config.yaml
n_layer: 11
n_experts: 64
experts_per_token: 6
d_expert: 32
n_head: 4
rope_base: 10000.0
qk_norm: false
parallel_block: false
lr_head: 0.00753
seq_len: 1024
train_tokens: 412400000
dataset: "wikipedia_en"
Below are experts of layer 2 (counted from 0) of a mixture-of-experts language model. Rows are named router (the router's row for the expert), gate (a neuron's input weights, with its number), up (a neuron's input weights, with its number), down (a neuron's output weights, with its number) and show model dimensions 32-63. Each number is 128 + 24 x the weight over its row's rms, rounded and kept within 0 to 255.
Before each expert's rows: "mostly gets" lists some tokens that are sent to it at least half of the time; "comes before" lists some tokens at least twice as common just after its tokens as in all text. This comes from a sample of Wikipedia text that the model never trained on. Tokens count by the router's weight.

# expert 48
mostly gets: "ai", "au", "an", "he", "ix", "ius"
comes before: " |", "0", ".", ",", "5", "6"
router [138 141 107 121 167 145 145 143 119  82 126 107 142 130 145 143 105 173 126  99 132 141  94 147 157 128 160 146 151 109 124 171]
gate0 [194 140 123 101 113 112 134 140 106 103 111 125 133 102 115 148 137 134 114 156 137 130 187 115 116 107 158 114 153  72 146 125]
up0 [137 100 145 129 171 161  88 108 145 130 131 109 135 151 156 114 130 123 100 109  74 146 122 114  92 134 155 131 171 153 116 124]
down0 [158 115 136  90 157 153  85 139  93 145 119 140 143 125 123  67 124 128 116 143 170 181  91 114 119 107 113 113 151  92 132 133]
gate1 [ 77 118 141 116 157 135 158 165 114 133 153 157 126 129 100 148  94 119 116 123 166 121 146 151  98  48 114 154 151 169  87 148]
up1 [119 140 143 109 112 163 135 128 116 154  58 130 109 143  96 116 108 106 116 144 154  82 142 139 135  68  93 103 109 109 108 139]
down1 [160 141 132  93 129 149 119  69 150 167  86 141 137 138 123 122 132 123 148 132 119 141 119  99 109 134 100 115  87 113 138  97]
gate2 [150  98 125 153 160 101 108 113 122  72  95 119 144 123 137 130 106 171 165 110 146 115 120 115 168 120 116 127 136 176 139 140]
up2 [168 115 145 124 130 128 114 123 155  52  96 158 146 107 159 147 135 134 163 135 119 110 132  74 124 160  96  93 131 139 135 152]
down2 [ 96 150 149 100 106 140 148 102 108 108 113 127 108 144  84 140 110 154 156 128  84 134 151 119 131 145  94 140 163 115 124 112]
gate3 [162 173 108 138 117  73  96 153 129  90 128 119 101 145 161 133 121 118 173 182 144 130 127 150 139 138  92 116 133  96 109 125]
up3 [158 152 156 134 148 112 157 136 148 132 110 114 132 136 124 165 120 112 152 112 155 192 136 125 132 112 157 108 145 150 111 133]
down3 [145 171  95 135 152 127 178 139 183 165 112 128 143 146 114 153 143 156  99 139 150 144 145 142 131 152 147 109 114 120 138 117]
gate4 [143 142  98 117 105 132 102 127 151 110 115 125 154 128 148 140 141 129 182 158 108 140 114 122 166 156 113 203 137 137 111 166]
up4 [106 141  99 140 121 123  97 137 148 162  70 128 173  81 125 110 134 137 123 136 132 127 120 117 146 165 127 133 124 109 168 124]
down4 [118 136  92 107 157 142 134 148 118 165 113 155 134 137 143 130 163  91 148 129 125 131 140 153 147 153 150 141 139 130 110 132]
gate5 [129 129 117 174 119 117 133 113 123 101 127 145 144  87 103 139 145 165 126 129 134 140 132 111 117 101 156 129 127 107 159 158]
up5 [165 170 105 158  90 123  91 128 113  99  88 104 152 144 120 104 142  90 114 122 113 122 149  82 124 117 117 106 109  97 132 126]
down5 [141 133  99 150 110  76 165 135 117 149 106 127 131  96  77 128 136 125 108 154 156  93 158  99 145 136  96 124 153 133 150 114]
gate6 [179  85 161 143 126 132 162 156 141 144 155 132 142 119 154 189 136 137  92 125 104 121 162  99 114 129 148 163 123 108 142 101]
up6 [145 115 152 141 107 101  85 146 129  88 110  95 167 135 139 138 163 122 124 146 124  96  92 135 125 131 130 116 106 140 102 161]
down6 [ 94 131 170 101 139 139 123 152 148 128 115 105 174  76 129 138 113 113 170 141 133 152 110 103 170 154 145 137 156 176 133 117]
gate7 [ 79  99 105 123 152 120 125 135 124 111 158 146 125 109 128 133 138 150 157 147 140 166 117 139 147 155 146 149 130 139 120 124]
up7 [156 169 144  86 151 137 146 142 129 139 120 171 107 147 116 143  92 140 120 139 142  77 161 122 126 122 102 158 126 140 138 128]
down7 [142 137 116  94 142 143 155 142 131 154 132 126  95  96 141 163 102 128 140 126 114 130 135 163 125 144 141 116 148  89 158 134]
gate8 [161 124  95 136 147 195 100 131 134 134 116  99 129 112 151  82 178 151 115 152 114 155 111 104 139 144 162 168 114  96 147 104]
up8 [145  99 118 152 150 172 104  96 112 118 137  99 137 141 186 113 166 137 146 175  80 145 117  87 143  92 150 108 112 144 122  92]
down8 [131 141  75 109 125 113  79 128 131 134 162 153 130  96 125 138 102  86 118 170 146  90 108 131 112 138 116 126 117 155 121 118]
gate9 [133 159  97 156 100  97 156 121 173 141 151 131  78 144 135 135 155 103 121 100 127 114 126  79 124 128  96 159 175 100  61 115]
up9 [136 151 138 119 114 143 101  94 169 202 124 177 139 141 132 118 102 105 166  99 132 114  89 144 144  89 115 145 132 110 113 145]
down9 [124  90 167 139 155 156 110 129 173 107 124 159 137 115 134 161  75 130 146 131 136 138 124 174  93 123 129 149 105 173 152 140]
gate10 [128 164  96 134 132 107 148  84 106  96 119 113  98 118 127 131 133 110  80 160  84 100  90  64 138 156 147 135 164 116 125 115]
up10 [141 172 149 160  85 113  76 107 150 124 165 120 123 142 109 128 122 127 130 105  97 117 115 103 124 187 175 177 184  68 132 165]
down10 [103 167 149 156 114 118 128 158 113  93 167 124 125  97 128 138  96 106  93 111 109 141 112 135 116 164 147 183 151 135 119  93]
gate11 [122 125 122 153 111 131 112 146  98 140 126 111 121 119 120 149  93 117 149 113 173 118 156 157 122 127 139 108 114 131 133 149]
up11 [116 111  82 154 119 127 152 120  53 124 165 128 132 120 137 160  89 107 106 101 156  74 111 161 120 142 148 127 158 125 117 149]
down11 [109 108 140 174 114 152 159 133  73 147 168 116 138 124 117 170 119 110 148 109 179 107 153 104 118 133 122 117 100 142 129 126]
gate12 [132  97 136  91 105 147 138 107 157 104 116 132 157 124 154  93 170 140 119 137 151 141 113 163 149 148 103 125 133 122 158  95]
up12 [143 151 141 194  94 101 113 172 117 116 203 139 149 120 147  81 144 128 172 152 139 132 140 165 136 125 165 148 101 133 132 107]
down12 [149 123 126 141  82 150 151 145 126 162 148 152 134 136 165  90  96 125 134 132 126 150 114 181 128 121 133 143 109 152 148 111]
gate13 [ 99  93 116  85 133 168 142 202 163 147 125 158 169  94 145 143 121 153 102 141 103 161 144 160 170  70 139 138 111 140 117  97]
up13 [140 156 112 124 146 123 146 160 140 128 126 157  69 134 144 173  97 156 158 136 135 122 117 116 129  93 159 110 123 124 126 117]
down13 [162 165 109 134 142 166 139 122 127 119 140 121  99 169 109 144 159  93 150 137 121 141 151  48 114  91 100 111 104 195 126 106]
gate14 [119 129 140 134 122  77 126 112 136  83 140 116 148 130 140 157 134 133 120 106 163 140 115  81 111 168 116 114 146 143 149 146]
up14 [175 142 146 129 153 139  84 155 133 154  95 194 121 144 145 133 167 116 125 136 111 155 135 125 180 142 154 138 116 102 176 108]
down14 [139 121 137 122 132  98  82 154 120 110 108 124 100  77  95 149 125  96 129  98 155 164 137 110 121 179  94 165 119 100 124 114]
gate15 [ 99 146  97 114 160 136  96 166 126 125 169 122 145 152 115 141 102  97 143  91 132 126 147  76 145 115 130 112 132 157 133 135]
up15 [160 169  88  90 104 135 116  91 199 157 126 166 102 129  92 157 116 149 115 157 112 114  84 104 119 129 141 175 140 165 140 194]
down15 [140 151 133  82 102  94 143 128  79 112 148 135 108  95 123 123 117 136 143 130 153 120 123 163 120 152 121 174 134 139 136 130]
gate16 [115 160 153 126 102 150 125 147 141 133 148 169 131 149  98 142 152 114 135 146 151 148 127 153 142  85  81 150 128  64 144 131]
up16 [149 166 107 128 132 124 110 103  84 144  68 155 112 107 136 129 127 137 136 156 133 150 118 125 101 147 137  69 137 102 167 206]
down16 [128 172 107 156 141 119 129 126 133 105  96 164 145 163 148  96 152 131 112 133  95 162 130 144 136 117 134 108 138 146 126 171]
gate17 [169 157 136 127  67 141 114 142 161  79 150 160 133 122 144 158 104 133 125 127 183 128 129 107 106 107 111 122 176  98  60 129]
up17 [ 92  95 141 141 126 130 110 122 106 181 117 133  98 161 128 112 119 152 138 147 105 131 120 117 123 147 114 134 134 133 129 144]
down17 [142 149 145 154 142 124 125 147 151  94 130 102 174 109 121  84  86 106 108 106 124 158 125 130 168 123 106 134  97  86 121 145]
gate18 [109 166 135 119 152 117  88 112 110 126 141 157 123 143 153 106 122 157 125 143 167 104 121 111  92  86  78 100 121  96  91 151]
up18 [118 139 117  91 104 165 101 129 114 112 123 156 135 135 134  98 125  95 138 139 146 134 106 120 123  84  97 160 122 133 109 116]
down18 [147 143 152  83  82 136 148 126 141 128 110 116 137 102 109  69 115 113 108 114 142 153 119 101 152  92 144 172  95 100 124 160]
gate19 [132 139  83 185 129 143 101 129  97 118  91 139 125 128 151 123 103 134  99 159 146 136 117 156  99 152 165 125 168 110 156 142]
up19 [ 81 137 106 155 128 107 136 147 109  90 149 137 156 132 149 105  99 175 159 134 133 117 121 193  98 114 136 131 119 156 127 155]
down19 [141 103 166  92 152 156 126 140 129 119  87 121 160 159 100 137  95 129 166 151 104 107 148 150 170 133 170  80 103 132 148  95]
gate20 [115 103  83 100 142 134 138 125 109  94 151 124 116 134 114 174 118 130 101 116 147 120 128 153  95 123 135 150 173 115 154 132]
up20 [123 128 163  70 111 147 143 126 111 186 136 156 159 140 120  95 109 175 137 102 102  88 131 153 143 133  91 125 126 141 138 121]
down20 [101 149 137 111 110 116 105 129 136 112 113 140 105 153 126 124 139 163 174 151 144 129 140 145 167 169 125 114  70 100 156 167]
gate21 [ 81  97 101 122 130 110 110 134 117  93 145 126 153  94 119 187 123 157  95  97 151 156 127 152 122 104 153 153 169 153 137 136]
up21 [146  59 129 171 141 100 151 147 129 164 148 113 150 115 136 119 108 139 119 117 149 125 155 141 133 163  98  96 112 136 134 109]
down21 [123 106 101 190 106 136 132 140 181 145 108 166 124 144 129 128 135 117 141 144 100  99 126 122  98 133 102 120 116 130  91 135]
gate22 [104 122 107 115 127 165 154 158 109 153 133 161 138 144 157 113 121 170 120 142 116 150  77 133 128 137 178 123 106 138 134 121]
up22 [138 101 118 114 145 118 128 121  99 135 148  77 173 110 148 155  95 157 117 137 131 140 152 113  78 154 114  40 142 142 121 132]
down22 [117 140 148 112 136 134  75 101 148 136 133  75 173 125 124 129 142 168 157 127 112 108 142 121  96 113 103 105 143 102 153 112]
gate23 [138 125 138 168 125 136  69 155  93 114 103 138 123  96 142  98 162 123 155 127 138 148 144 101 177 132 189 160 125 162 138 108]
up23 [137 178 117 170 146 124  91 149 160 107 164 112 135 132 173 116 132 138 148 134 155 133 102  99 121 126 137 127  95 108 115 132]
down23 [110  86  92 159 143 126 112 114 166 149 162 113 104 131 127 111 113 140 167 107 143 126  94 134 120  41 143  79 128  99 129 107]
gate24 [151 162 152 139  87 121 152 100  85 150 120 116 124 146 109 108 152 165 124 109 121 120 108 120  87 117 101  96 133 146 132 145]
up24 [138 112 141 117  84 144 117  75 128 130  63 121 130 134 108 160 145 141 155 115 168 158 132 160 142 145 148 109 126  88 141 135]
down24 [123 103  88 131 133 131 134 154 135 189 158 118 150 124 104 102  90 125 143 111 122  97 129 120 152 142 107 135 129 128 184 132]
gate25 [169 127 151 140 104 112 165 105 132 142 133 108 129  96 107 158 119 125 107 127 127  81 107 142  98 129 137 119 118  96 129 136]
up25 [104 121  95 140 161 117 153 142 151  90 111 183 134 153 155 127 142 104 176  83 117 173 125 113 127 163 137 139 145 144  89  69]
down25 [117 132 115 105 128 163 127 155 170 120  94 177 130 139 117 144 189 120 134 126 126 112 137 112 139 141 124 150 122 147  89  46]
gate26 [138 173 131  99 158 166 137 148 127 130 132  80 176 119 148 150 125 131 124 134 153 123 141 145 135 128 105 141 152 127 143  98]
up26 [ 93 120  77 122 152 148 138  91 169 129  78 154 137 126 128 109 117 111 139 168 101  94 113  83 194 133 139 154 132 110 172 132]
down26 [111  79  88  87 145 119  83  85 134 139 155 149 136 115 137 144 140 113 116 141 112 140 161  97 162 137 125 111 135 162 137 162]
gate27 [132 152 149 131 140  97 125 162 184 157 113 120 139 122 133 182 106 138 116 159 149  82 110 146 106 111 132 120 182  79 146 158]
up27 [140 172 148 136 143 109 113 186 141 149  74 160  92 110 149 144 144 116 162 128  82 113 160 161 165 150 132 105 120  87 172 115]
down27 [124 137  63 109 146 106 156 174 107 145 134 154 130 135 143  83 156 118 181 125 131 113 111 164  92 152  70 111 128  98 154 110]
gate28 [171  86 109 161 156 175 130 117 151  87 141 136 150 144 123 119 127 143 125 132 170 117 138  88  98 156 123 171 102  90 121 142]
up28 [123 126 121 138  91 139 105 176 152 110 123 105 106 128 171 145 131 130 118 156 147 131 112 168 137 127 116 146 116 115 118 147]
down28 [117 112 139 124  83 133 124 140 143 121 118 133 146 111 152 120 150 104  91 135 128 113 118 144 105 163 151 132 139 135 135 170]
gate29 [130 147 166 145 155  88 160 125 102 164 135 154 179 162 155 141 140  98 166 100 163 127 134  92 153 138 174 113 140 135 129 162]
up29 [115 144  96  91 102  93 155 148 160  87 138 115 151 133 137 124 167 163 155  97 151 118 147 101 140 131 142 153 127 147 107  75]
down29 [124 150 107 104 122 129 138 175 102 152 161 147 166 141 138 135 181 116 145 136 140 101 157 130 144 112 124 162 110 147 116  94]
gate30 [115 147 156 142 124 123 139 166 130  88 173 126 111 106 161 153 101 127 101  81 124 133 123 104 146  89 145  96 113 159 110 139]
up30 [131 140 131 133  81 115 116 153 121  90 144 164 130 118 125 144 131 100 108 101 155  97 117 128 142  92 112 123 145 160 102 137]
down30 [151 136 181 155 117 144 114 126 144 114 148 178 146 100 103 133 168 146  90 129 113 121  68 150 132  95 132 161 111 162 116 141]
gate31 [139 121 146 130 167 138 138 148 125 133 124 106 140 142 177 102 155 109 132  92 143 143 152 120 136 149 176 135 100 141 128 134]
up31 [163 118 129 125 112 145  93 128 120 123 158 180  72 164 152 116 105 143 113 132 181  95 126 145 130 120 115 114 141 114 131 151]
down31 [125  97 163 120  98 143 118 121 137 149 147 128  82  99 111  95 165 111 126 146 169 156 169 168 134 145  86 121 141 120  81 110]